config.yaml
routed_scale: 1.0
n_head: 6
head_dim: 32
vocab_size: 8192
positions: "rope"
init_std_o: 0.00995
decay_fraction: 0.419
final_lr_fraction: 0.0
train_tokens: 392300000
Below are experts of layer 5 (counted from 0) of a mixture-of-experts language model. Rows are named router (the router's row for the expert), gate (a neuron's input weights, with its number), up (a neuron's input weights, with its number) and show model dimensions 0-127. Each number is 500 + 25 x the weight over its row's rms, rounded and kept within 0 to 999. Numbers have three digits each.
After each expert's rows: a language model's description of what the expert responds to. This comes from a sample of Wikipedia text that the model never trained on.

# expert 37
router:497520490489496533501497471494504493498558526458486460556514542534523497495487501479509499490545502461519534523512427480493454484532502489510527503535500493444507493503476547518486498508495459515513504527506535501490509487535505536514488557457519504508460486507485505455519525482503511516463473507513520474493504508464498502510516539515470491455555491468503473512462514504449519490511
gate0:504479487509476497472529461503507496492505488501535467526475474503503483435473455531537484500548529500551484502483506470501495481512493451495508477533528479440496514497500483486480466483510543504505496500490524469494498512494499508521510570513504491508486475457468520516474528514526542521493497572512497497504523486511477538487503560499493493521559495562510508490501530457504504509496
up0:486534488505489500446509483464502496510514502441505506504512496511498494512517489474518439437528511531534522504523500506490532556509498510514505499466502498540484494562464481523453494521523505470556496527484478517484517512495482497483458509482536525489480497491492445494528495461497458514480531450495457491477507497520471507551465489512474472475534522504542508526502468497495472501509
gate1:554497548469481564562494509513514464504495526490494481483512480488481502477500503508504507499484554524501484517471501547513500467544550517507487524495525521470462490494463527476508458567470509517482509483468486494499506524536486489498516556518522504549489523531505481489470496458467537536465528480483494517501535516525522529487509528492510499498479483453514485505501512473495484512535
up1:547512493500560500530507547489485510479531503517495475473494496513508526499519544496528511507493457536472502516500480508504448497470530526480468494495528542520521518541475542543499526525493482553497492503508555518508465529520492497454482493503487509522520510481525481442482493512494478518462502478501464494524502450527494545507489491526514554522492514532555491502510518494527508487452
gate2:493509492529473523474454528505501523519562484510505501512466469559516524466477498536507539503501484505450517522535462457496456471473496471468508521529461502516474511493484514506504521514500498491486504517465487505572500508494476522505506535550493520503545469492486476480489526526485465513514473533498496452493503521508493542547482557518494483489494527482509458503473495473506509518536
up2:505493515533512508479505493520477510499550461528497509540527486505492498537490518513485499490496508502447477495528475464532477458488477463467512547538463516520482523508490460483551457464516501526485560517472499554486534507520476523495497525503501495508536478531472476459517530512461481531474517478510505470502549508485511530472528549507468531497522487551480489487504501502503466499520
It responds to: Standalone leading numbers

# expert 29
router:495550502521493516476482496478461508507505531481498505509483561508544512522475538508520509485478457455491491487509438526461483522490527511485454466516502457473500521533494495512499495536467453512511496510528488505502524481486476520510457532520481528449495480517532490487484504463478519489485477506524440468496521551477469506470486529528520500518506513469511490514483480509537444486468
gate0:491522519463523532509561500475496552504482505483510542516486463503465516473470515501525518511491469482490505495490493506479510514486521515475446472484546505489504482489482502480528519492468493484515481536484528522543480560482486541511481513469430497524502505526520479533518479502476503535479447515532525478506505518546489518475529463519529481427493495492489499500549479496510499473490
up0:501511476527521519475482489489471486486491477520483545564521476505494501528477509513524495467507509499474530520532488474478494502461526495520493488498514507485507497509527478527522512474458512482449512491544503544522519549508550492485507530507535502506463493534502532512493483518507476517482535464462532479476552520525522493454476568478496546432471479507482524496486517521515476494530
gate1:480514507455505531494537464508509496483522518512511491528458477511511500476486525500516558487495481494525508522509512493507554502499536567507503484481536514474495510492528490497504491512503501493494491488480520536464522505466453491499509518489509492482505535546524467490533495479523436543474505529500475474531483548483494520463533496452550550503503481454482456496525516456480488501458
up1:501514488468512495530542517480484520504500512514510501564502471517512464518486526518492451517489528482491475462528507525508497484460535444465525486453523496439490466492541459514511497457477465498469485499489514491524487517485498506474499539470488512511474529522459445519522554467499491505519512518515533465492488517491540558486522503514508498456506458483503502491525506495496491458487
gate2:477532471498546473464528506512475510506557486519497483474492524515473501505532480470480497477498495499485517467457480580498482493480502480492498469517512532489497506542462538527502507495499519480536502479550479513490529512539453485502519492498514515519491473513462515525450548478455512475495495496516463487513551521476495493498501490507500477459508488548510556520503454500510472476462
up2:530531464467493505483530541490540499480494500532490536475491475498550472505508500548523516521497505476525456497511512502507469505500514501497514555479470511501468486528507520549510490496465442471541537519507478513446490482517476501493490529480477527508476520507519505481492472507562496510480478471471517541532533490504447480498489493483531502509514526483520428473514516482513546500479
It responds to: Finite verbs, auxiliaries

# expert 3
router:494476487517486534523457488479496513494515506479481480536529553528531514497477493475502472479517498476465529532530465499507457503546504525473520497570482492451487537513466498510525489529478471504533458568551507509494505503507509516522479481481503520514494516487486523467509530485488536493432484549503486500501497512458565481519498522512505463514503507503500488511491485518472518484463
gate0:544522490514470503489520544493495498477513527572461508449523531494524528509477464490553509483477469509467538515502536463515462485576516469478488536500512485504498524515448495534494501492529527493498456471509477491501493513484483528500510518509479507544497503500507498476496487449518470491470517515491488507517490512514518494501545527520525475510519552445543474481490496498528483496488
up0:534501478453487478494467515503525523500482538507518459515524480511513467509492523503542440511522501483483523512477497496497454504466503526563486518480538487495513542452518548537474497533509499483508531520490519524491509491526519522504429503471485506478483488513488510477528531520472485480518500491503490489574515524516497479480499547468477523538500462497489483497504508481532522459453
gate1:503499496508492475508510498476494503465443460488466529478500526490516481502459514563567482478456534501498509496528556501512471524541536507493528539517515478516468470486470485540511476471483487507516536476504531499514509463522472561496504472508519491533479526518522495503523514492491523510463513475482494492502526545494480517498511525464522500477476495525490475550449498454528516494500
up1:508519516460481513516494507537493497524478448495468514524502490470535510522519493464489542512498517497516477526494504504541477463487514513472485483499466484502524496511462548464481530530530476527456477524511503511520505491521464479529494545481513536501509505492494503494437511452476488494451512506548498518495546527498454517520486492524472494537512567472529490503549534534520493470510
gate2:545483496544470519522512512481500513512528505491499470491462503502557499503504542476532546457536514545480492505514515499498519521504490556479518474525449454504506529485514493509499488493500502527500498479494508495513558478500485500490515526424496507541519489510521501527531520501494513506509540514498536470511469511543516480440520530484514517493473462497543479508533562459495505509494
up2:483523550500515499517487484481488540495488513537492481497487525492502468463492507518471531481528496541489508490487466488516510502460530504491489489463483520520505518497446517536500534505449497456489500496556507557492538514494522526483553518567507507482527543476467540461526519491442466499480520447497487503500526517486512499514476517524523471515486481499488522548497507480521519511464
It responds to: Numbers and formula pieces

# expert 11
router:496527486532497506495514478480505500488517503487493515538521572515546516499481495471507451489510475508491537515530463497527476494540508509491517475537481498451467551518486518503500493520480473532540488582527511511506511530482503530523473504472504521544508528473502509470515520481495529491432484528519491501517501518432547481516503521512479456497516496492509486507481493525464483487463
gate1:515509482497499496461503514509493468483543472480499487535474500537506474453525453523544467498483462514497485479514476490470517497513514491528507474472470468497517503519492517520526473452537516530546464480488504505514485482528484566477528518503479504510503460495487487527502466504506525532519556515477467474515519533576493467481499522521493479480506471469501514534501528524510465482450
up1:488498464496497498497497453499521537496512506481498501478537485496543489515496521507508503492483435510512460513493493498470497512523511516499484503517462516482523515481447468547476428536443493499509516464496493451496488505452512494505503475478541502471519495498533475476452456538499539531455472493502500495517475474486529527458518465506462494508490512512511497460501487464521505537550
gate2:536480550522474518520501485509515493482524504468500488484479496530493502528520537515478484525493514474508507471498549503477504469474474483505515492493513501522477528505476499502494478463502479510440511561536541503577530514525496466497549517506456465533545523473476450495487531499478488513513474472495509433477521536528488456512466516536500501479492488511478481496473487528479491497504
up2:514499493484474512537502493484558493486523504549537497521491497535505494532504495519525495486541518487467476498468531519532510457498486504469516522531530487506538503530521479522500512519477518476450468479517536552512530544451474530558505505541529484527466515508491476491507459553499495478494515507499454491517465475541494484486513498485482504485501459541478483529464498473513473467497
gate3:503515461494463497461540506495480513507500455505507482496533504522468512502471511528544480575522509523464524541517491472503506477539546510484490463504501530484505448488454484529525499525518499545521471560487474547503492519475469532546492476504478483507504491495507486481461500550499529504541506496542511477483456511542484483490499493527483512503547499535504476485529502511497493492501
up3:504483510499523483461527511485500443456529464504520476544486530499520459501492518489483511498524472526498506540507474488486511465543516437469488527524516505473459497515490528529503499511520490472516520526507524516502478564498515537501501503474482485515502442487530486489466523531536503454523498508529508489544566511490459527487470542518504519516497472502505502522493544508491546489482
It responds to: Common nouns, line breaks

# expert 19
router:477496494504488576502478457494481535502515515491501498501519473513511525510502493487511516480555465521527501496539494522535461495502480491528556471471484481478480485540456500461487485503484493501486547489553557557549492505519502518535506534474493525484509536528479556478539487492497514519486481481501505498480486503458473451484510500516513478475502489481528483493489480539486546478497
gate0:527490500510520525497465445506482475464519483526517523485502528453466532509510518532496525513497529524491511513521474504527481524508502543524529480487548462537528527559472523464504449490505525493534515501534511542496542437492546550494519501514522452539502514538531496521506491498495515500474513477488471480533463515469492502486528491490519468514511498506496486452477476531497495492506
up0:492451461447514540504502491529498517515479513457469458485520525535461530510442521445537506490444490485508443540501534508464515509467486520493507495472489531511514498498490478498484476494475461464522535523491525520524507493519487472507477517530516495535504473519480488491494496494523498513517512450461447496512487515515496524487488535484530486537493477433510518471504489482495490476500
gate1:499518481517531560481508516481481492522497522479527477490505494493484489500526522482514472509522471497471480472524475502506490507507549462527536476486541499450508468488486499528522469459519529518454527446502503516529473483527488481490462459516483510498526573492475541471463519507521469449493494498448491529466532505482507495488487527458521476504526496482519471515506520542478520485522
up1:544502471516484497498496486487498493513476520555497542480522499537461514494466491506480482522508433527482488534492515489522493490468520494499538481490478490516506496499455459456517518459516514450469537482459467537536537493471502495500491499478496461487502496464513561500536540541525492512509540474493535476508501490483452498481531476511471497544469516493508485463479506520481523507469
gate2:507517541548522525476463470489488489518491490483463512476531527501496500433472517513501513487515498492502474518511488520511461498456481533481523459466467476473511515508458513506496477492502531518496529513507486552523482513482484544491497480448533540542529467480532473517533517512494558501489491495496498457503498567482510475525491495497480495515491489496426509522511479541514507511529
up2:473529511505533489465473479469499511536516531533515522494474499469472479499466531452504547538565492517464463480519527484525488514497515532447526509441473483495520540523478533489502493535518541544491480506534491554504462501505494553476500484471447536470521533485493537469526487518501539488479500489513506490498522479513498494489512514484501496514498497528517473488526495506496535506492
It responds to: Vowel-ending inner syllables

# expert 16
router:526472472488486520520466479480506510487516500491470475538505516520478527492468501527511477439502461500495469516498497501479484486516565498490489509493504494520521481521464489546518495550494523547517473519458545507508548522495481453549487524490493541453499521469506479505478498499472478506494523519513526506526494496470495504470511560532490516516569508521509473531494527525532482450488
gate1:515488487519507523462515504516513478473455496489446490494537500523452492532478534542509471500528481511486475534488494510500473517444516467454463510502534524485493440503511534485496508488505472496524538517475533545472518468494486484481510520514535513493488459462536509507517498526508474467474530478513550464483484546503475529536521518531491498449486484530518513536486485503507468496481
up1:524497503494490504501499489542520569474494524485493481519530518506502529485484463450467502491522485486459515470517495489511458511497479474509575516506475493538483466487494492508478508504585515488489495458527509522503492486508468473454529500498478501541474539508463540488527509500518490541493512492493497489509506517472525481524453466510522539497544503519522493530493508556526510534477
gate2:514510506486468473522544484498505536534531479538543520481504491460515484472468496542524523500539505526469507465463483478502466464442535531508478480478495498494553470509525513494532466521507500519492492505527504516487516529481478460544502510474538471507516506502511489470501491476499522486527504530523476489445472467470522519488446504534483512516517508513509525476519541481457475455525
up2:526520520525527465469495486463525498485487536499514527490491480473465479461483551509493522480502564500485531484476474467493463497543493524474461463493504503526506509514478475541534513507478511510506524503473503460520492547448464502492437525515508480512516506515502451477506499492497507514536512496506500493495469528509501516467448475494493493453513472494472513465490463552481556484498
gate3:500485485475474452465501528541510498497519555465494443481504504543433501497525472532533483488494420518521479489458450572480494504523465474509489468470514481508497485499504507485500494487503491485527492465505492535495511566473464489527502507485490547512511516509490506482493503513491509518531505532492485484525494491486485519505495476515471471482496480495489543516464509526500538539492
up3:508524471498477492518503475516472543569465520501517484435475499483491444490527482546522491473518447518489505452490500502497459507503483482459499482513512515475531481475470494489484498490460462509501493486478467469474474508522472458499502503430453498482524471455469507522514512532513525520498529518526505513524514490472508455480490506526480490510543496499505492496504548535504497529507
It responds to: Common prepositions

# expert 21
router:543539495506476496512505476471477502481529485479470505518532503503516483503471479456520471485533506464512489509502469470488458482562506488442524465471483494471482498496494500537529490552484477477505483535497521508517511542509536528504476487514448533469479541483501511469513539477491510502434501488536501481511477513472498485541536508531527494486518488488511492544518488550450517484508
gate0:529523478480466520528538470485500486494512499519532468494513499464452512488468462519497550489500459491545498504505451498495459498492461519496504480489530500554496512515472511550547493534500517501470542488481539527494490509501547485510522521453495501514518565498526487513484517454508525532539522474518495499517505522521485508494509483495518503459516468442487520527455506463499522481503
up0:496482509533438509487500489532501454514505477517453514479525441480473542499486515570492476467458483477567504528502480516497466525506510540451515487518500462532521470492492513502499482530500493479482497495501495498513489480511540507486525507497492497541502523465525521532548509466461497508541505484512456484498501476479525529490531483522508514487525491511456530506473520493480482506554
gate1:492454462510499501502482552490486461507533472503527535486550536490527490534480478483476518483491497457532499491494504511480508502478506492516525482475540456521484485548452525516492476521489513481513485488539504526488479511536498496501536502526427466478508523532471526503489534471498512514524498444483514507484497504483466525505502530500502468529578489490474551514469528517510516482487
up1:483521498489473510509491514511533508502529540479515505503544460490488473493512489530527513529472464533500508530496460511498545494514504486482446484511483460499502496466463495519544493481499484493509484518511477518542504519510439543467497467458538542483510543503498535470462508453515508520482553522524479517467460509476493522497489473484481517515478451482491518518526504475485553508543
gate2:504494479529516506479471502487524511486511490523490503477478474485513506505495456474494523468524485498479495480506505507506537490442462535465508484492541478513480501503519480513508487512496493496525460493501499490526523468541488535491525458569462424535477485494460512499534520516470527485504476493535555486531496528500458513491505527496518465505555482502528475509541513462466506466549
up2:487493494494461494523482500508486502499496478494497523499542486514492513510520536495493462509473510470556501534515532474495469444494540510518501547517486545465505463522479498516478493467476456488521549528524513499476484484480520534474472493441503485505528501462517469480497514462493534468482480532500463520494516502486521489460527475460502519485490453487493497514462480499528481565446
It responds to: Quotes and sentence openers

# expert 38
router:527528503549545510478500522461529522500502493441492475529524518487534534514498488465496544475535488552521516539517478474537470469490494515485490465510515480452508540509496505501522455510455477516494483511496478522514533503518538494482531505490503516496512521489490527491542505501468510520426475475489500517529514534454467499520492479479491473510500500502532467534453538480488503475485
gate0:530520524474530525526497496461477511532519457469496481489487508499514522514537541497457529525539505521534475480477536482521484512505487501476509475517544516527526505519510499496545512462485472503493511524480547533504503507481529524550511537489503507496499494471485492489534539447484473476513482474457497455523510520446527487475502464536487526502525487482519517542472549502483557506492
up0:491515524496501513495503507468509464536462482486503473489526562524531489540508522525478537513503498492510484509472523489520492530536462539535501524518474444509492504449466463508518505509459529513484486503488508503484518468524514476533474509504497528478458519480454501472491492481475453545492510511484487514446491510493533514455541495468492471518563471504492487506524475504485513525443
gate1:547472473505514500450511488516489510487503484512505489552506521475473481480532496482503547498505521490484491502511502471545530499458561473558485490510521502429506536488523478560461463489528469483490531495504525510524473540512464500496484499528474482490500534532486526517508477531441488480494513478502487511521539509493502545507489509513471479496501502532543439486505513506487517493497
up1:526497515475496504468509514502486445462515457474492473552541528506515509480540482537503540528530508552447486498531505528508500500516542526490471516519527505459504539505499480517502454481502514519484495479480516526490517486574482479472488498496479524511506484495540527498482504509450512509464515514428495476485495494516504534496525445499498498504485505500513498510482499461463532539531
gate2:471528490501464515494492474519546504495503497551538519472533470547524530530553491520495512502474505497479535514500480511506501478510473514538466464510509508503522469479507543515504531524492499505508533508492529518494502523474498545499477544510488545527524509504522497478493529499470437500522468536440516535472456561461482520463511517489504544479520519469486511512470494496519475484511
up2:507497441479545451483501474501485518503482505463515482484490524502510480462533496512472508522475532483456470526518536480482506513511475522525533456497533472462474548525468462480485481468510472478509521451522519551509467524522485488492534505525506507464510496482520508470546492468487514504502518536481456500512510502518508508510448530541487537509499515547487484479497527534521490491460
It responds to: Hyphens and prefixes

# expert 0
router:509501463558510497467511498503496518517511519504534499525501461511508530479517518499514502476516460495525469503536436485480540484471524484501531505500478487519507507465473523513458465470508463553499499478507447504535520479488496494507547535502484522515547500475489456481494515504498542450490518482466513479508525503471488509516505515564447464457495518473495482497482534479504472470470
gate0:493538513458501451500526476501535492461502495491506439497517484512469509493512486448477488463513515541542516513548531516485481494481474498537543445547502522533484484537482531506484496501519471522522483464472449496509509524501427480479523507499481508467497457500529506502526513500493478468504483524511515486470528511489511537546522494485548477528490500468480479513481513487488508482486
up0:520523474482497525526482553496487507514444499503524481496501498475515544482510526453498511456477468464507493488513468467532486527490522523488430532475531483519464449496486488535546489509517545498535511516524515499497484520541533483479501499465493506533505550456526531507521486526505528503543526523515498509533499468483462479487517520512444480497491513501543508470490508502531503487491
gate1:515546467484487528500509506521468517560470503518473486505484514503487499503491489524414518507528494457519517472517457462480479504467499507492481499496523514468487473507448509515526514481505525527498503490511479494532485482501494499509539492475467477485518561488518512519491489500470550472531516509488505492491444544570526489477471523505501486489521556490511512517493515511505462446528
up1:490476496493509534487489476520490527452515520489503479483491492488494508553467547479466485490506448516478468506498494519532486485460468459489500574471511478531557474487508501516490456542470529505488555515511451527505447519487528513513509460493504518476475482529506452487478498484466507507517461556510506528481482518508502482475499484526473495526497536520487515465494476492478502483511
gate2:491484512452523493474458460481505498520488479465530499522497493502466524458532507456458483445500534476517516504496513522443508502548494524511536470464509497497481490509522506492516476523500465450512508521503469527519517510482482533505499461477500510507475504501525480498470507458457564489492506508454468523528495537499482534466488473496480470513531491508524548513473465515510553502488
up2:490507512515517548503479504519502528521455492484480509419509505500478479486493490505479486434500495510492504494500569527470496513511540528555526504474494477475480505472476523485479483491488492466511490530542473510523490484464482553508486481502516483494496488540487437536473536495517495534511500467471453544515468492486515500522500497477498477502502486517460521481494466544493468473532
It responds to: Infobox list-item markers

# expert 40
router:474470435556504520494477461466469501476528524480473519527511536513525518490479513474527500482511490499509499499505474522506473487507515522512507487499475492479481482503481441472509505499488503495543476525481509494538522540542509548495506500515490515492497521454535487412496511482493516425469465523512489488516509516472494497490511516482482499520493491481523470516493462496445441473484
gate0:497504498515501489446490492498510507469481504507530494510518500494482551513485525505545520480477530504485488530507545486533490518495526472556532464468482521512467508509498493522531495477502506514518503523552476489551529523478523507508500456469478483506491493537542495496490506465457508462489527502473517451550501462532489510539518459515523515494535535536547468474440487518468491492507
up0:495497539522540557506513475469452518503500541502474503529480493459497484562480487509537470502499528493463475525493476529482491521502485474570510496484514518479515477494507529529543497483494502480485505509466494495513508483497448487501512493538489514484516471500518513497503515497402488478456524548502533497493498484515477486525526514465506505518463518494498509461498500469490484472442
gate1:500503469505464505472498489525488527484518542508492517472473483528505495507519501473535486520501482502497483496483489501487484501490506531491484469485475479494487478460507531501489514484475513473487496501509535449560484558493495491511515534507481573524465572446530497529476488502529470511502495493447509500475449522509529516506506490544483519516491491439544483458493498516520541454496
up1:467492513462491518513490503465510464564545545507513521495495482533488488531495454545458519505485499514465510476531453532502490518487521508484521490478469522507494456458485484496447515482466535508463504448504504528494524527495540463490512491500529462477507488530526478475506478499512457516485494481447465451470507531504512535488489504464503484491500518477527476506488526475524529494482
gate2:536518471509486551503471479486501477476485478535444451492472467535496520478485482501532530480510471481487507511518515503452513493489537498512478493503546497494503454502466507531524467522476487511480487500467531531503472518489537525484529474532445470532491477521534503496535555526536482437477468544506501473519492480487511504514540502497497455506501498484483474524503494513496468459490
up2:501512478486485510474525523477511530507484500536510532473500486520511521466500487503531501475502517489506470489507506504539471563469486541470489484495540525476458477489533471489469503491473496515520488499481528476542444529491474520539494523490502499531485541458519527444473458457462482456478470482439491508465547534518494543510518501494491504489473490459496507504473507509502501459514
It responds to: Articles and copulas

# expert 46
router:471482462518483545514512455480522515488499523504472540547496539541496532493477514442507492513478491519510480485535479494529448513537501485451515504531481470463524549520484524487475474502470454505525504527505498515498514529515512480518461529500474501534492494488492513502508513490449487506450509510531499475581478536469514463507515494506508489465520513487491491495481519542466478499517
gate0:492445506445493489499459453469494470458514548502517508492490507494508510515480492477531530485475480488530480461582473498508518477470502551489497516556508479487508492510473538499499500522507500486511514492498534510505505504537515462488468530546499502542455485502509467484504519497522424484516517524515526494524479512512525475483517491492539518507508517483479502514533539500540506478541
up0:492555517498442498474500470475515485506509511487504534459439511522486468464520524464518538491526537489531507503531510506455504516506499489504505448509462511542547450487501505506504450483502522534492503472452506457499449476469557491526507512488502514468499490482530496481525507525518509491519483537507453517500474551465511528507491474494526513522507520496528507497487491512465519484518
gate1:475482426516501553491517488540495526504506524512493497487487485490474481479537512503524476506494456458541473503499517523485490505552531493541501507468477462504535487412482497513480525471506521501496498510496527512488517477503469482524520505474503508482479506505449443519520460479501486526524516515476496494522479539530500458503466465481469482492497547538534475500499513498537505507531
up1:485522471468472528513498494532496525484495524495508548482470500533495484502484485507507482524489481516563504463515493521514499492489471464521462500483552517511483508443501503507467481472526493549488461463514502552508520507513479468549483522511494441495494505489475452526484477497495487495450457496463470517510533529509480499455530478505511521531511526453488534479482497518485552482506
gate2:478441481499468491511492448472507547496500482464466479475549501507571528468459482503523493525498499508497467492495478523497479455506500513493470463499468487491471501485497484552483514530540494481544497497486509533555522489472497510516504519521497483512479503472516489532534441526504472494492484497507502472544489493500512471516472490472475477494475481513446508524518511517523466482444
up2:453459469424493465480513487475502500499546524485488504483547456490525471515482516496490473462527488535493472539516513471533477508481531505503505522520527478532503501515489522497497453469530485501483498519463524504525503484507521518496518499503513522512472531529536461528492489481495476524490500493530539449522476512515510482465485458501508534507460509477494486534482461520570459509496
It responds to: Line breaks in lists

# expert 12
router:511477427512473522512518515470531522503505462504495494533515520512519505461477513546499514499489532512464504536533458490540479517530498529465532489534471497453465500505480494540513479487483479509488502514503536517496503542544516490524476518480512515475480508469507463494510524468503534422468492562515505463505508482465539520516504504490488453470488509541516484496473513494508498478482
gate0:495498485543469511461469469455483540489464502467465496493534492516489506462502492505491476510496496518462505536509504529480530518499525520483546499496492499485471482495491473525525505519471514478512493492514519512472493504487480477519457521540536507544486537523490473523487541503488489441506503514546508477569487526527509535485553483500469494549455522521475500443507521494528545495504
up0:481470466504437485560493515508472495510514475533539441495465561511487532542512479500495509499505471498524487498508504511505507505473464500504506514491558510508497482483506459525475485475542456521520495558497492513497521564528498521519472500526505463508463477531494539513496532466472518440491505473464505496512446495530481514484491504523490489505504479490486462488497482518485487499532
gate1:497504503488488521475484557485509508507515482490530518485507479549461484492470494511506513474497533473503518489521459471500455511470478522502470496513496526519498495481498539523454542490530488470484522475524480561491515509483493508482484520532482509465500573458453538486519513500566477502490529499474509470491520486483531494464499548449506497494478511509519526454471514501540496464476
up1:533549535526486483495482525472482477551553475474440502477499543473542477533493513500511563516476517510495499478476529523523506542532497482490479511481524518502514501494497505504539483514523517531503483465509503505514482516528481496511478504509509536522546463525486504532519468513459518469507501487477523498509453509467495460519436474505520493516491517487494455542471552482482493494494
gate2:509512528513482488468513462485480497481471523472505454538518536493496481479489474538511498552511497541557498462487490501566491466496480534444522489474479485548467513506507530513511507477474466450500550509489513517495537514475479494494466523525508465488499517462491470499547534475498491501481474499511519521507513502490465466506552500506472523531502503533532514495499529474495550501488
up2:493493477486487500519470488470539464491493465463504498543537504471463492497504502523519532492526539509492511484549503514506466482449507510467502497499494499496460503520532481506494484504449503468523448444481537548513528529520481475474488497518509495477490505501501476549498537521526473540507467521495493527487516532443472525496507495500439513465519505519485479510494528452530538508466
It responds to: Asian name syllables

# expert 45
router:537465471552489507508494491485513541481531519470476490531520562510548512495494500524516487492520511511504515533495455513545457523523516485516530485492481486477476533491461512501506504503460486558528443534516501515505502525499513509522488508498498500531467523466507550498482513473480550468458498498545492491479492515461531467524493512507487467474523546514500488498452485499463457500513
gate0:550480495508471527457521454538502490476488518490467494481496471487497532496495478484511479467535492447538514513523504519491486484505564517482522508556455524502455478478463524461484482502490540520448497501467506496538496518446528554508503489492480514539482504477532515501485505491538530516494487539480486500520449516462511467509500520519490516528468507501521492493491485536474524510485
up0:525479486518517509470492495490472551548538566464504505512499511474519525502500557469496517482503515519500484479487520508497473502471506546506477482485501506484501419490458486534537506531458504538551466479510494525498483447464521535498507505487515519508476496531464518501489499530550486502495503484486453491476520465526523512514505527527495497496495488466484477507490526494490558500461
gate1:513500511489483558473524515483540517449534507516510481501501536514509479484495461509532495504548485495513486516482540471480475504472467495492507492517510446511449525486512507508484515523497516509510491507482487543437541489490491461533508494534468523553490510505501487492488490479488497497453466535497479491488491481520485515552476475473521505461465492568542444514499531479477524496480
up1:486488461520449470502469510470444500553551540479521486479491475470514477502524525490502498470534517559510495492533498524515497506518507494546504477523510490492495539456513483528486522510496503512470546484515529511499521547474504466492505549527482469490505497478486531528529523495508475519550546499495473482552480514471472482475524488484514491519508538465464507517524478535504530510486
gate2:480502485519471495462507465480504519510465528455525524495493509519504515500478485511486466525492530492493510523511482418486514512523526518524499494515505506500499541483467464506526486536486483500489507447511514468522524485481477546441483502515497515523487473518538505479496505471448517525521485530539518454465526476501486446520487553513482544505518475510518477469535513475478458464522
up2:479511516468483508506533535493483492495478493504446512477519524474440490491472517477498530475500492462547476511492469529494518509513504479510514518491499465477487490507473489487503475491446504485515542513519570507479508515510484539520516536516471527513502503486465521468491454463526512531510525493501475540530530472493465519533518527492494473523463542551459471523493500523547472519539
It responds to: Digits after punctuation

# expert 26
router:492547463524523505487495504488528499489512486501478489514516515509525516476451503445504470522477465483491522501512438474448496515540491503514499476508500488462459508519487501548482508512485501527521467532543540529529508467518479498525489511491508529515475477456476556502486544490490544499455531543502476500516522521487558488514511499531512493517504515469524463520494471506450481466485
gate0:499474506472470456508498485530525514492478498476520547479486485483528526526492521519532489498488522519559460498490505474470482462526502491508498531474557484509487484530514502533519498463495514490534493494515491536516445485511482537508543533475502511480465507514503532522491486488511510489506486516492485447520502570480503552542527444569487491467487537500525507509496504483483526477481
up0:530491527486528491484496505519527499510486523454525496491478478504504502495499476458524528543522515578543492509505470471481475522495476498492466482524523483490521497530490495525508435484519508547448517509484465505529497495507512500515531471462502507509482449497532485505525485479531481486558520495557481508501508514475504535540514519568524474502468525505520493532496496476520458513529
gate1:513495514552478510460546529518472530499485464514502491472507496512434530518542461507517484525501487530501506505522498486486514512501485563497509465458558457532510523478498515545496502560481456505531525465543517526477521472470505526503478502492514516470484546517517504487538504531488490468495479511475489486494511511496502481477501492545523525526529548537494485493477494513525488504533
up1:530501483499474530451515537525507477469496499494456479488497480494452514497488490526510489529510464523502494515487454483465459489499550523486507480444511482534481486495533530510512461507490477493536500511486517504471500478518518497465506499523497513456478488521455511482537508529498497493464502546482450496433535513494541503487527507518494511538502492533440546479467474521511517485543
gate2:472521446503571505497477549486512527526465495474518505480503541501509484447517476488517509541520539479520507480501511518496468515504524536533518480498507547516509502541545492521492481518502495497531497499503509499528475477497510529475507536483507508498498510471504479498453484523427541449478524469462483524508461519499513479459513492475533550514508508491504502519535487489473537505541
up2:439441470524512528506508480503527512489528483432523487504493501479500504511503526470545487508487479482475501473513492473481491481486467485527525513483437487509472519557487529530489533511519518546493479513457516536483496519516495520511506501486482512510488508533530519520479489508485516476505515440484474490507494529510530499457526464499466458506470518490476469539495443507477496550477
It responds to: Plural noun endings